python train.py --hidden_size=384 --routed_scale=1.0 --balance_loss=0.000323 --norm="rmsnorm" --init_std_qkv=0.0255 --lr_head=0.00792 --train_tokens=389400000
Below are experts of layer 6 (counted from 0) of a mixture-of-experts language model. Rows are named gate (a neuron's input weights, with its number), up (a neuron's input weights, with its number), down (a neuron's output weights, with its number) and show model dimensions 48-95. Each number is 200 + 20 x the weight over its row's rms, rounded and kept within 0 to 999.
Before each expert's rows: "raises" lists some tokens whose logits its average output raises strongly, later layers aside; "mostly gets" lists some tokens that are sent to it at least half of the time. This comes from a sample of Wikipedia text that the model never trained on.

# expert 27
raises: "rec", " done", " achieved", " held"
mostly gets: " not", " would", " did", " could", " never", " should"
gate0,175,207,200,197,175,206,160,176,205,203,201,191,185,184,204,211,217,207,201,191,192,190,200,191,197,245,207,189,179,190,189,227,181,206,196,203,209,198,202,222,172,218,182,208,179,221,179,217
up0,185,215,217,208,193,182,186,185,198,211,204,173,195,200,187,200,210,194,184,191,182,210,182,177,222,248,213,197,167,189,180,199,176,208,232,176,174,230,192,223,182,172,222,170,195,200,183,208
down0,204,198,197,172,196,199,202,175,191,196,205,148,188,189,216,193,180,211,201,197,215,192,200,216,195,216,209,161,181,156,201,215,181,209,220,203,234,239,252,213,184,188,217,216,218,187,165,224
gate1,202,188,194,173,161,208,221,210,199,171,176,184,197,210,150,211,195,238,141,176,203,203,171,219,193,206,167,228,206,189,183,212,214,165,195,199,173,212,181,166,187,226,216,221,192,218,200,164
up1,208,196,218,192,221,194,159,196,182,202,214,218,207,221,203,193,204,230,190,222,176,223,197,216,200,206,223,196,228,191,199,212,218,191,201,207,208,256,232,185,156,229,191,172,173,175,204,214
down1,185,201,198,233,189,219,202,204,198,202,201,177,210,210,217,204,206,222,223,184,201,201,210,208,195,214,209,178,225,149,162,195,194,205,176,199,175,194,171,212,207,180,236,217,192,196,191,205

# expert 29
raises: " other", " others", " its", " is", " also", " therefore"
mostly gets: " and", " or", " but", " &", " et", " They"
gate0,189,201,223,215,182,211,185,196,203,183,215,207,164,169,172,181,201,211,212,171,192,235,199,205,203,211,159,188,185,178,214,176,186,203,177,219,194,183,182,217,200,189,194,194,236,199,189,173
up0,221,174,216,193,209,235,217,243,216,215,201,249,167,247,191,183,223,183,191,188,194,224,227,189,234,179,198,188,204,138,209,211,208,214,177,200,168,190,186,196,214,179,206,198,189,205,229,150
down0,209,163,182,170,172,201,195,218,162,213,196,185,204,187,199,168,203,201,197,174,198,220,178,218,192,208,184,165,228,196,194,206,218,213,204,197,202,201,216,201,221,211,215,162,164,192,181,219
gate1,216,210,218,188,196,187,165,215,209,219,234,192,202,190,209,221,204,191,208,197,225,163,189,202,195,185,187,211,161,247,207,182,219,203,212,186,235,190,233,219,200,193,210,177,203,245,199,230
up1,200,209,181,240,193,188,220,172,189,203,198,200,183,193,208,197,176,186,211,196,184,187,172,219,196,192,190,201,208,187,179,207,196,179,189,222,203,202,209,200,184,196,223,185,210,226,171,225
down1,181,179,168,225,232,181,193,182,212,190,191,220,208,241,165,222,213,206,240,190,203,211,219,217,208,200,208,180,221,191,174,202,184,226,194,212,201,197,220,203,190,190,245,192,208,173,190,221

# expert 33
raises: " all", " that", " every", " the", " its", " both"
mostly gets: " graduated", " returned", " worked", " write", " attended", " graduating"
gate0,216,192,203,169,201,186,210,217,214,220,224,210,213,203,205,246,212,182,199,183,182,218,188,222,211,206,198,221,172,185,219,216,190,192,196,205,251,207,216,216,213,230,212,195,182,202,217,199
up0,207,208,215,210,167,197,205,220,194,197,184,214,157,217,198,197,182,208,213,240,158,216,218,200,220,209,185,210,224,194,187,200,164,188,217,179,200,200,182,204,195,190,234,207,202,234,209,171
down0,202,216,221,186,227,178,216,194,186,186,256,203,212,210,168,199,223,202,203,264,177,214,217,205,215,161,201,211,199,206,205,201,196,200,213,188,206,169,172,186,208,237,225,185,214,216,199,154
gate1,186,190,180,197,231,198,202,234,172,221,224,174,197,175,188,203,207,203,210,189,212,192,168,204,188,186,201,194,206,200,207,195,166,202,189,188,234,179,219,180,201,211,188,196,190,187,189,212
up1,170,207,210,212,210,229,197,171,201,227,156,194,159,193,219,174,169,171,204,231,197,182,198,195,177,241,197,197,223,194,224,206,194,195,178,184,196,188,202,206,191,187,174,217,209,195,157,213
down1,164,241,184,258,213,213,239,200,226,188,193,224,198,199,213,197,193,220,209,218,232,214,202,252,201,219,227,209,210,204,216,185,192,190,169,206,194,232,202,201,153,213,193,222,216,182,222,208

# expert 39
raises: " and", ",", " (", " of", "'s", " in"
mostly gets: " Force", " Affairs", " Railway", " Commission", " Corps", " Center"
gate0,234,201,199,192,187,211,194,240,203,192,199,179,198,216,220,216,208,250,188,169,191,193,175,214,176,186,217,228,188,200,212,214,184,235,197,188,250,203,192,224,226,184,197,195,197,207,182,212
up0,205,184,181,190,210,183,215,201,176,221,212,209,155,177,188,198,167,192,241,221,253,185,188,197,195,193,156,197,203,200,238,182,161,220,206,197,219,191,166,212,193,236,224,194,196,208,200,195
down0,199,208,201,222,200,230,155,222,188,231,216,187,173,180,181,156,206,214,187,184,216,204,166,194,217,203,186,169,202,171,175,201,209,249,166,184,208,193,188,223,209,222,183,222,178,226,171,204
gate1,178,214,186,214,207,205,194,243,246,219,180,197,206,225,209,201,203,244,209,194,235,170,216,194,182,170,220,237,199,191,201,189,184,218,175,218,201,222,217,157,193,187,193,198,235,208,194,187
up1,194,209,235,211,234,221,160,194,170,175,173,226,185,212,213,171,219,205,207,167,231,207,205,211,204,165,208,204,167,222,225,219,210,208,198,211,218,191,166,220,203,183,196,217,247,214,242,208
down1,189,206,200,206,205,230,194,189,206,204,219,203,204,226,225,217,183,154,166,197,191,220,199,205,205,189,206,210,201,214,215,203,183,233,172,212,187,204,215,201,195,194,234,207,156,179,219,180

# expert 6
raises: ",", " (", " and", ";", "'s", "\n"
mostly gets: " ENG", " Ireland", " Candidate", " Romania", " Italy", " Hapoel"
gate0,181,225,193,239,199,221,186,217,222,183,202,209,186,232,212,167,228,211,195,186,221,199,209,196,227,196,216,211,196,197,202,194,211,192,187,213,209,202,214,216,186,169,180,192,178,184,238,210
up0,208,223,175,224,207,180,211,196,216,190,158,200,205,212,248,212,225,204,240,173,184,194,173,175,177,168,170,224,185,191,199,201,193,190,219,182,224,189,236,186,187,201,186,215,174,181,186,187
down0,203,172,168,225,226,209,206,217,165,182,231,187,223,167,219,219,170,218,162,198,180,194,172,202,176,228,177,192,190,180,214,211,209,188,185,188,196,204,177,205,214,225,201,230,200,205,223,206
gate1,208,206,231,210,194,183,170,202,191,190,192,189,195,216,197,193,187,218,201,205,248,226,198,162,189,175,189,201,201,202,200,221,192,181,200,200,170,232,221,212,156,193,207,191,185,216,210,199
up1,181,196,185,203,214,200,153,228,201,213,187,222,214,225,165,207,186,218,196,192,201,202,200,171,173,223,195,188,164,170,137,206,171,201,218,196,169,173,160,229,213,211,205,178,181,212,213,168
down1,203,177,194,257,201,183,173,236,191,243,220,203,196,194,186,194,199,222,187,188,236,206,161,229,230,199,218,181,160,190,197,193,180,179,181,184,192,192,179,207,173,214,191,169,189,222,152,212

# expert 13
raises: " ", " motion", " order"
mostly gets: "|---|---|---|---|---|---|\n", " •", "|", "|---|---|\n", "|---|---|---|\n", " Registered"
gate0,185,198,249,170,175,174,226,201,180,187,217,160,206,201,171,201,169,183,181,228,235,246,173,190,199,222,198,182,181,220,186,192,217,195,237,230,221,232,184,178,190,215,162,186,229,201,243,213
up0,210,193,179,184,173,195,243,202,214,209,213,163,234,196,196,203,221,203,204,202,200,241,209,211,230,182,201,226,238,229,216,194,203,201,180,208,199,177,225,201,189,217,218,191,188,226,188,205
down0,183,177,167,211,210,217,197,191,200,187,186,175,206,215,188,190,207,191,189,197,190,221,210,166,219,181,201,197,168,218,223,171,180,202,193,198,180,216,188,243,189,161,235,185,202,176,181,207
gate1,192,162,212,222,213,207,211,238,198,216,204,188,198,170,219,209,211,190,213,234,180,199,194,220,263,179,188,212,172,174,214,200,176,184,190,207,202,219,225,153,222,199,200,188,191,221,220,204
up1,217,199,225,190,204,189,205,186,174,217,193,206,191,178,223,194,239,204,217,217,161,180,213,203,243,213,180,194,189,169,181,203,232,190,191,227,194,187,213,178,141,218,171,180,187,187,215,214
down1,214,184,226,177,218,180,186,205,178,196,186,215,171,181,179,217,191,175,248,197,186,217,155,212,225,196,193,208,197,160,218,185,235,219,201,187,213,207,208,188,196,195,208,223,189,241,189,210

# expert 41
raises: " also", " being", " age", " hard", " first", " still"
mostly gets: " are", " is", " located", " at", " there", " were"
gate0,181,179,226,203,209,207,197,202,198,199,227,209,190,184,196,177,190,176,175,217,189,210,244,211,179,232,153,203,175,184,185,203,234,156,230,190,211,163,224,207,194,180,183,217,187,162,238,220
up0,195,209,218,202,202,244,195,233,211,200,205,165,212,162,195,199,216,230,231,206,188,181,213,204,180,226,198,221,180,233,199,171,232,208,181,197,224,150,206,198,203,162,218,227,234,218,229,188
down0,182,200,210,189,172,210,230,203,193,215,198,218,193,181,182,195,213,186,167,204,185,191,210,201,226,209,208,218,182,208,214,217,194,200,235,165,158,232,204,179,215,200,184,243,236,153,215,189
gate1,173,206,212,190,199,213,221,185,179,215,203,190,195,179,221,209,191,221,181,198,210,220,164,213,207,203,209,189,200,208,191,188,182,197,219,237,182,215,204,196,171,189,196,166,194,203,204,184
up1,177,215,168,195,166,201,202,214,209,149,183,193,169,197,154,223,202,176,187,173,200,211,175,165,179,221,179,201,155,217,203,213,192,194,183,202,251,189,211,184,231,213,204,185,215,196,223,165
down1,199,184,220,193,222,209,226,175,223,188,182,175,206,196,185,228,224,184,187,168,234,198,222,209,175,185,224,206,243,229,207,193,218,207,222,224,206,160,189,185,220,209,216,194,196,228,194,185

# expert 34
raises: ",", " |", ".\n\n", ";", "\n", " mm"
mostly gets: " politician", " tornado", " Historic", "idae", " Airport", " beetle"
gate0,192,190,182,205,209,187,204,198,239,189,202,183,192,205,210,202,180,239,216,185,244,171,211,157,181,214,215,176,192,191,189,192,197,208,195,199,221,218,208,205,180,233,183,212,203,168,262,207
up0,209,205,224,227,221,172,191,172,211,183,188,196,221,202,173,196,192,189,235,198,192,205,216,209,196,214,213,216,158,248,173,212,163,180,215,157,186,227,169,200,188,211,234,194,232,208,210,209
down0,161,175,195,189,177,201,217,166,172,184,228,207,190,222,205,221,223,184,229,206,199,209,228,194,183,199,177,215,200,195,202,222,179,182,189,179,200,189,198,206,181,233,186,207,184,188,243,231
gate1,229,171,217,189,200,177,209,240,160,158,199,221,175,202,215,214,181,240,205,183,191,214,216,193,213,198,165,211,201,203,208,197,177,217,215,207,183,202,204,149,179,204,187,204,202,220,227,204
up1,177,205,195,186,251,190,255,211,197,217,193,234,208,213,189,182,164,159,232,240,210,186,241,215,225,210,192,176,198,219,187,205,200,185,220,170,201,203,231,184,240,198,197,170,201,184,188,165
down1,190,192,180,181,175,203,232,182,206,171,189,227,191,161,185,187,181,236,169,201,179,219,206,209,226,242,231,139,180,193,188,190,185,227,216,182,215,259,203,235,183,207,216,222,176,204,193,191

# expert 18
raises: ",", "(", "'s"
mostly gets: "ović", "ka", "ić", "ki", "ker", "kina"
gate0,208,190,221,183,192,201,189,177,171,201,186,195,208,179,191,184,217,210,207,225,199,171,198,203,193,202,206,180,245,175,195,216,169,178,193,245,201,197,232,224,191,207,200,199,206,240,215,160
up0,165,218,201,234,202,218,175,196,193,202,196,214,187,193,204,224,204,234,159,190,221,215,214,201,214,219,235,248,170,204,196,190,228,202,269,209,222,198,265,214,202,193,198,213,193,196,212,189
down0,204,188,159,213,174,199,194,234,203,241,196,193,217,201,161,198,207,220,190,228,221,244,191,194,191,195,180,185,176,164,226,206,185,169,161,250,187,214,213,192,170,230,218,191,220,183,198,231
gate1,210,219,216,222,222,213,248,197,197,194,232,216,207,168,228,207,163,194,214,167,207,208,203,200,195,242,189,200,177,214,200,238,186,192,163,255,207,232,209,208,198,167,172,218,202,188,186,188
up1,230,175,204,213,239,209,199,203,200,189,190,218,182,217,196,222,193,249,209,220,207,205,187,200,223,200,186,225,206,214,188,236,200,181,214,210,208,192,196,221,179,189,192,246,209,240,178,164
down1,221,239,216,186,214,165,191,210,197,171,175,247,172,236,172,196,189,227,149,240,249,198,181,217,228,185,200,193,189,199,228,155,196,173,178,182,232,204,178,208,190,208,235,173,208,161,221,234

# expert 10
raises: " to", ".", " separate", " a", " recently"
mostly gets: " included", " includes", " include", " described", " noted", " JPL"
gate0,191,198,228,200,208,183,189,217,201,166,193,209,216,180,194,198,162,204,178,187,205,195,210,160,200,195,238,174,185,210,172,195,160,195,175,178,181,224,223,178,195,188,204,214,218,266,182,264
up0,171,142,185,218,211,208,202,203,231,186,177,194,218,194,185,194,209,222,170,180,203,208,209,190,183,181,231,192,181,192,208,211,207,233,208,223,203,199,216,196,185,231,218,213,172,193,183,198
down0,191,203,172,223,212,200,195,227,206,190,175,200,198,222,204,214,217,192,174,183,194,188,189,182,207,177,219,197,233,187,210,188,182,207,221,164,216,193,217,216,199,209,193,215,217,191,183,195
gate1,198,208,205,218,175,207,206,244,206,185,202,160,182,207,209,186,187,223,207,203,205,197,181,174,214,172,224,214,183,152,175,191,198,215,195,193,197,189,215,168,214,205,164,198,203,191,217,193
up1,193,216,180,177,202,223,227,181,194,223,182,169,248,196,198,189,202,242,218,163,177,200,193,213,153,194,204,201,218,210,192,212,211,205,198,177,204,216,184,222,191,183,200,180,224,170,200,187
down1,210,196,223,190,212,184,226,210,234,229,222,189,191,189,210,188,191,189,198,224,192,210,198,188,202,215,181,198,216,223,218,209,167,216,188,183,204,218,163,235,199,199,229,195,199,216,189,216

# expert 26
raises: "y", "lov", "kov", "ff", "ye"
mostly gets: " Townsend", " Khan", " Shah", "agar", " Pasha", " Kirk"
gate0,224,198,190,185,215,208,170,227,231,193,192,168,157,192,210,222,176,224,186,183,178,198,215,181,232,178,205,195,123,198,183,190,169,225,200,187,208,176,220,163,175,193,170,218,207,207,202,232
up0,225,180,211,174,209,176,240,218,220,218,173,219,183,233,197,186,188,174,229,200,224,217,185,210,207,240,197,191,195,222,190,171,189,222,176,218,202,208,202,218,195,180,216,198,216,213,194,222
down0,164,200,199,185,209,170,172,223,207,193,186,216,229,193,215,194,219,176,181,193,196,227,211,177,180,170,233,216,195,187,214,178,229,235,252,167,190,174,197,181,219,208,192,212,179,184,191,197
gate1,196,187,214,222,172,214,217,188,159,226,194,178,178,210,229,200,204,216,182,172,211,220,167,181,177,203,173,214,201,191,235,219,183,187,207,127,257,233,212,181,242,178,211,201,218,212,187,166
up1,168,173,183,180,234,184,189,224,203,184,206,190,229,206,167,218,188,168,216,228,187,196,222,207,192,170,213,192,154,188,185,195,152,180,208,197,150,180,179,197,189,214,175,188,197,219,196,212
down1,180,202,230,162,194,244,196,190,194,199,200,183,217,201,180,204,208,201,223,203,179,187,195,171,208,187,194,205,221,172,208,195,188,206,193,166,200,214,236,188,214,182,183,173,172,185,229,203

# expert 4
raises: "00", "0", "36", "54", "59", "53"
mostly gets: "′", "″N", " MPC", "″W", "″E", " Animalia"
gate0,209,162,201,202,197,229,216,155,238,166,167,192,199,200,187,179,228,205,230,199,225,222,216,229,186,192,200,169,175,208,175,213,203,159,197,212,165,222,187,202,198,205,190,196,208,186,153,205
up0,195,203,206,214,207,213,215,205,194,227,212,172,179,247,169,178,188,187,198,188,249,197,192,218,217,197,197,228,168,200,170,162,182,187,195,209,190,210,169,198,194,193,213,160,199,195,198,226
down0,232,219,211,213,217,223,198,219,186,165,224,181,204,216,173,172,207,187,177,213,228,168,215,198,223,198,162,172,236,200,201,163,177,190,214,184,189,206,170,222,203,237,172,196,228,179,218,200
gate1,199,194,188,202,195,188,202,210,169,202,213,194,207,171,193,192,215,189,204,185,198,175,159,199,212,177,213,208,182,246,198,216,159,233,174,198,196,185,211,183,189,152,192,162,214,204,210,208
up1,218,205,169,206,227,193,244,208,219,217,202,205,215,215,218,220,220,197,224,188,190,213,201,236,171,173,223,172,208,183,215,188,183,214,220,196,189,205,220,184,218,198,213,220,207,232,158,194
down1,199,209,223,196,213,167,176,222,219,188,181,210,211,173,213,182,163,188,196,222,198,186,244,204,212,212,208,194,178,224,171,209,184,229,219,201,207,187,191,215,237,203,198,189,218,197,167,247

# expert 45
raises: "==", "===", "Career", "-", "=", "|"
mostly gets: "\n\n", ")\n\n", "===\n", "==\n", ".\n\n", "==\n\n"
gate0,201,204,194,193,185,173,192,188,209,228,208,205,208,204,215,211,245,189,209,175,223,204,220,204,209,210,199,234,187,207,195,192,205,183,189,219,181,183,195,190,154,207,212,180,219,187,217,184
up0,159,218,200,182,159,195,213,190,187,165,163,190,187,200,190,200,182,202,178,196,211,166,192,223,214,211,177,193,207,187,211,197,211,178,205,182,205,158,207,254,199,225,166,178,190,152,190,189
down0,194,202,219,223,182,185,186,203,184,198,209,221,191,197,172,217,207,218,181,229,237,202,160,201,203,219,182,178,198,183,177,206,202,178,177,207,193,203,228,194,233,159,209,244,208,208,182,222
gate1,219,199,229,209,184,217,212,201,232,208,193,179,189,188,167,217,236,190,192,196,183,194,203,208,217,218,214,219,253,215,214,193,195,224,214,194,220,183,193,186,191,211,164,181,204,198,213,246
up1,217,181,175,208,175,237,201,191,221,198,219,205,219,167,228,221,209,210,231,210,226,190,206,223,176,174,169,208,208,190,195,193,254,191,208,186,233,202,192,182,214,199,174,188,232,229,190,220
down1,223,199,190,201,206,207,241,160,184,185,203,192,185,190,196,166,225,206,174,202,179,173,211,209,183,175,166,198,192,138,220,197,215,176,199,187,191,213,236,170,190,205,183,210,212,177,208,199

# expert 2
raises: " types", " other", " different", " type", " sections", " previous"
mostly gets: " which", " who", " this", " many", " same", " each"
gate0,181,198,165,174,204,207,186,222,184,225,212,191,218,200,207,221,198,222,219,200,186,208,203,185,192,173,183,224,182,215,206,185,185,223,222,232,189,223,219,197,181,240,243,170,181,239,223,210
up0,199,201,194,204,219,193,187,206,191,187,174,162,228,213,179,180,172,180,214,170,202,217,232,191,199,177,204,183,212,169,191,200,220,207,222,226,250,197,231,180,169,207,201,213,203,166,182,189
down0,220,195,173,209,211,197,168,208,185,204,226,199,183,187,192,216,221,212,177,192,220,172,183,231,235,235,177,269,203,190,203,203,202,204,182,169,226,196,212,197,218,199,205,218,190,199,150,201
gate1,143,167,197,201,204,161,214,236,175,179,206,233,191,192,203,209,171,192,210,191,207,199,194,208,196,243,217,191,198,222,229,208,192,229,196,185,207,177,200,215,189,176,222,193,183,202,161,220
up1,246,186,172,210,222,191,199,211,227,236,228,213,194,200,173,184,197,179,241,211,227,196,180,232,170,205,218,197,191,210,174,213,241,196,181,227,210,209,227,173,166,198,157,203,180,192,177,164
down1,180,208,210,200,154,176,227,198,181,176,220,246,221,207,187,204,223,218,184,203,238,202,227,220,165,201,190,166,214,198,219,179,207,177,177,200,227,217,222,193,195,164,201,207,199,190,175,215

# expert 59
raises: " rest", " remaining", " new", " latter", " newly", " entire"
mostly gets: " the", "The", "the", " The"
gate0,227,201,215,213,225,201,194,186,220,209,227,208,201,234,199,196,151,222,210,233,194,194,204,174,208,197,231,171,201,169,176,193,205,202,199,185,166,205,172,185,189,229,212,237,174,223,209,195
up0,213,186,148,183,228,217,220,178,201,228,184,186,222,192,181,215,191,202,212,183,183,200,188,171,189,181,163,208,152,223,229,229,204,190,201,191,206,201,189,210,190,198,197,189,189,189,177,184
down0,200,192,181,182,200,202,205,198,219,197,193,206,159,197,198,242,194,170,213,217,192,205,180,192,226,200,209,209,157,188,159,197,186,185,215,182,195,161,189,228,223,202,200,192,164,228,219,197
gate1,152,237,222,196,206,154,207,193,244,236,188,170,209,192,194,202,215,170,219,190,184,199,197,196,222,198,205,189,215,225,246,219,189,195,192,213,181,218,205,201,180,177,223,238,179,239,207,199
up1,214,187,226,202,198,212,202,190,178,203,230,209,167,162,173,190,213,216,179,236,212,216,186,186,180,182,183,177,208,178,178,206,193,221,233,201,194,186,167,215,213,215,188,186,207,188,190,169
down1,187,221,192,190,169,208,222,215,215,204,160,200,214,200,179,185,197,201,206,190,191,200,194,150,212,219,190,205,195,186,189,192,174,188,244,191,170,191,183,210,185,185,202,184,189,200,205,233

# expert 5
raises: " However", " After", " Following", " It", " Although", " Despite"
mostly gets: ").", "\".", ".\n\n", " The", "\".\n\n", ").\n\n"
gate0,196,230,214,201,198,201,197,212,213,189,187,222,220,195,185,193,208,219,189,157,219,176,173,225,221,178,212,196,209,220,228,198,213,181,193,177,245,195,216,226,192,215,190,147,184,229,184,223
up0,181,215,205,177,230,210,203,202,224,208,191,230,169,217,173,234,194,185,202,211,191,213,188,193,181,218,212,198,209,186,163,221,205,197,183,216,208,228,208,208,228,174,231,198,167,179,195,205
down0,197,168,186,181,221,224,187,207,167,193,204,178,212,225,191,211,168,178,199,193,163,203,177,203,174,205,176,169,216,207,197,191,189,198,180,220,192,202,183,185,227,183,192,215,220,214,248,197
gate1,196,202,189,228,232,167,186,193,173,222,209,157,179,189,189,226,202,191,195,218,244,192,180,234,169,180,180,215,206,233,202,202,229,179,195,183,180,203,212,187,178,206,176,159,203,222,226,187
up1,157,174,201,250,198,186,167,181,238,201,209,221,214,202,190,204,171,205,199,202,194,192,183,178,218,192,183,219,197,211,222,193,176,205,188,215,212,194,188,186,202,243,228,196,174,227,180,221
down1,242,222,233,190,162,204,185,209,233,179,201,207,204,184,191,193,217,183,219,155,193,195,200,224,219,223,163,224,164,180,185,195,175,170,190,193,215,211,172,204,211,232,183,187,200,196,183,216

# expert 11
raises: " all", " each", " every", " them", " again", " everyone"
mostly gets: " killed", " defeated", " supported", " passed", " captured", " down"
gate0,199,221,225,166,225,213,189,204,194,159,237,191,205,151,187,225,223,185,193,231,217,179,189,167,197,190,204,193,245,202,183,192,190,195,233,224,192,219,201,220,197,247,201,175,186,218,199,169
up0,219,208,179,213,203,208,208,192,212,234,204,217,209,210,211,206,211,186,203,204,212,203,218,208,237,179,204,182,208,175,228,198,162,168,181,211,199,204,200,209,173,186,204,210,181,196,204,195
down0,179,210,203,196,213,157,166,201,194,230,196,216,153,185,179,177,198,198,188,202,182,200,214,194,173,199,206,218,211,226,234,213,223,172,164,192,187,179,242,183,208,201,189,195,193,221,194,204
gate1,213,204,225,205,177,218,203,168,230,218,218,204,226,220,212,179,232,192,170,199,184,185,257,219,186,186,208,187,219,196,175,204,210,211,191,233,183,196,189,179,211,214,227,194,188,197,162,227
up1,211,212,237,228,185,179,230,186,215,196,187,185,204,200,221,187,186,208,177,188,199,185,221,204,227,208,206,186,240,238,198,210,196,197,230,220,178,205,199,206,202,209,170,239,188,208,182,210
down1,223,155,221,192,207,200,182,193,189,177,209,221,222,173,220,175,181,190,220,200,175,182,213,183,220,199,186,213,214,151,198,196,224,211,223,168,228,235,188,179,156,219,195,176,233,205,183,203

# expert 19
raises: " and", ",", ".", " in", " (", " as"
mostly gets: " services", " rights", " media", " press", " police", " elections"
gate0,204,231,189,184,174,184,216,221,218,185,215,225,215,206,205,228,226,211,204,194,219,176,176,203,233,189,208,183,190,208,191,216,224,187,177,197,193,171,197,197,198,182,216,222,181,220,189,225
up0,216,165,213,230,220,187,209,246,157,179,178,209,159,205,165,212,179,195,232,216,185,216,173,228,149,220,211,196,203,218,197,186,222,177,185,191,218,197,213,214,210,234,176,215,215,198,208,175
down0,174,196,190,190,214,170,179,226,194,214,230,201,204,212,206,217,178,144,202,173,218,195,200,212,183,190,160,167,209,235,214,210,170,186,166,200,214,199,189,208,185,210,211,143,182,180,215,198
gate1,187,192,189,211,219,222,193,193,241,230,222,156,217,213,204,181,205,205,210,214,210,200,183,235,203,157,208,215,188,229,176,204,233,204,176,161,188,213,205,163,209,196,195,205,195,175,243,206
up1,218,172,194,210,203,210,244,246,238,201,198,187,214,182,209,235,208,220,173,202,166,196,218,216,179,220,235,188,185,222,201,191,184,225,188,205,195,192,207,193,240,220,220,170,206,209,214,197
down1,208,175,195,229,185,210,184,194,189,196,187,160,234,209,221,227,177,180,213,206,187,223,188,207,212,208,183,188,220,182,216,213,200,172,189,206,220,251,213,223,194,247,192,200,182,202,206,200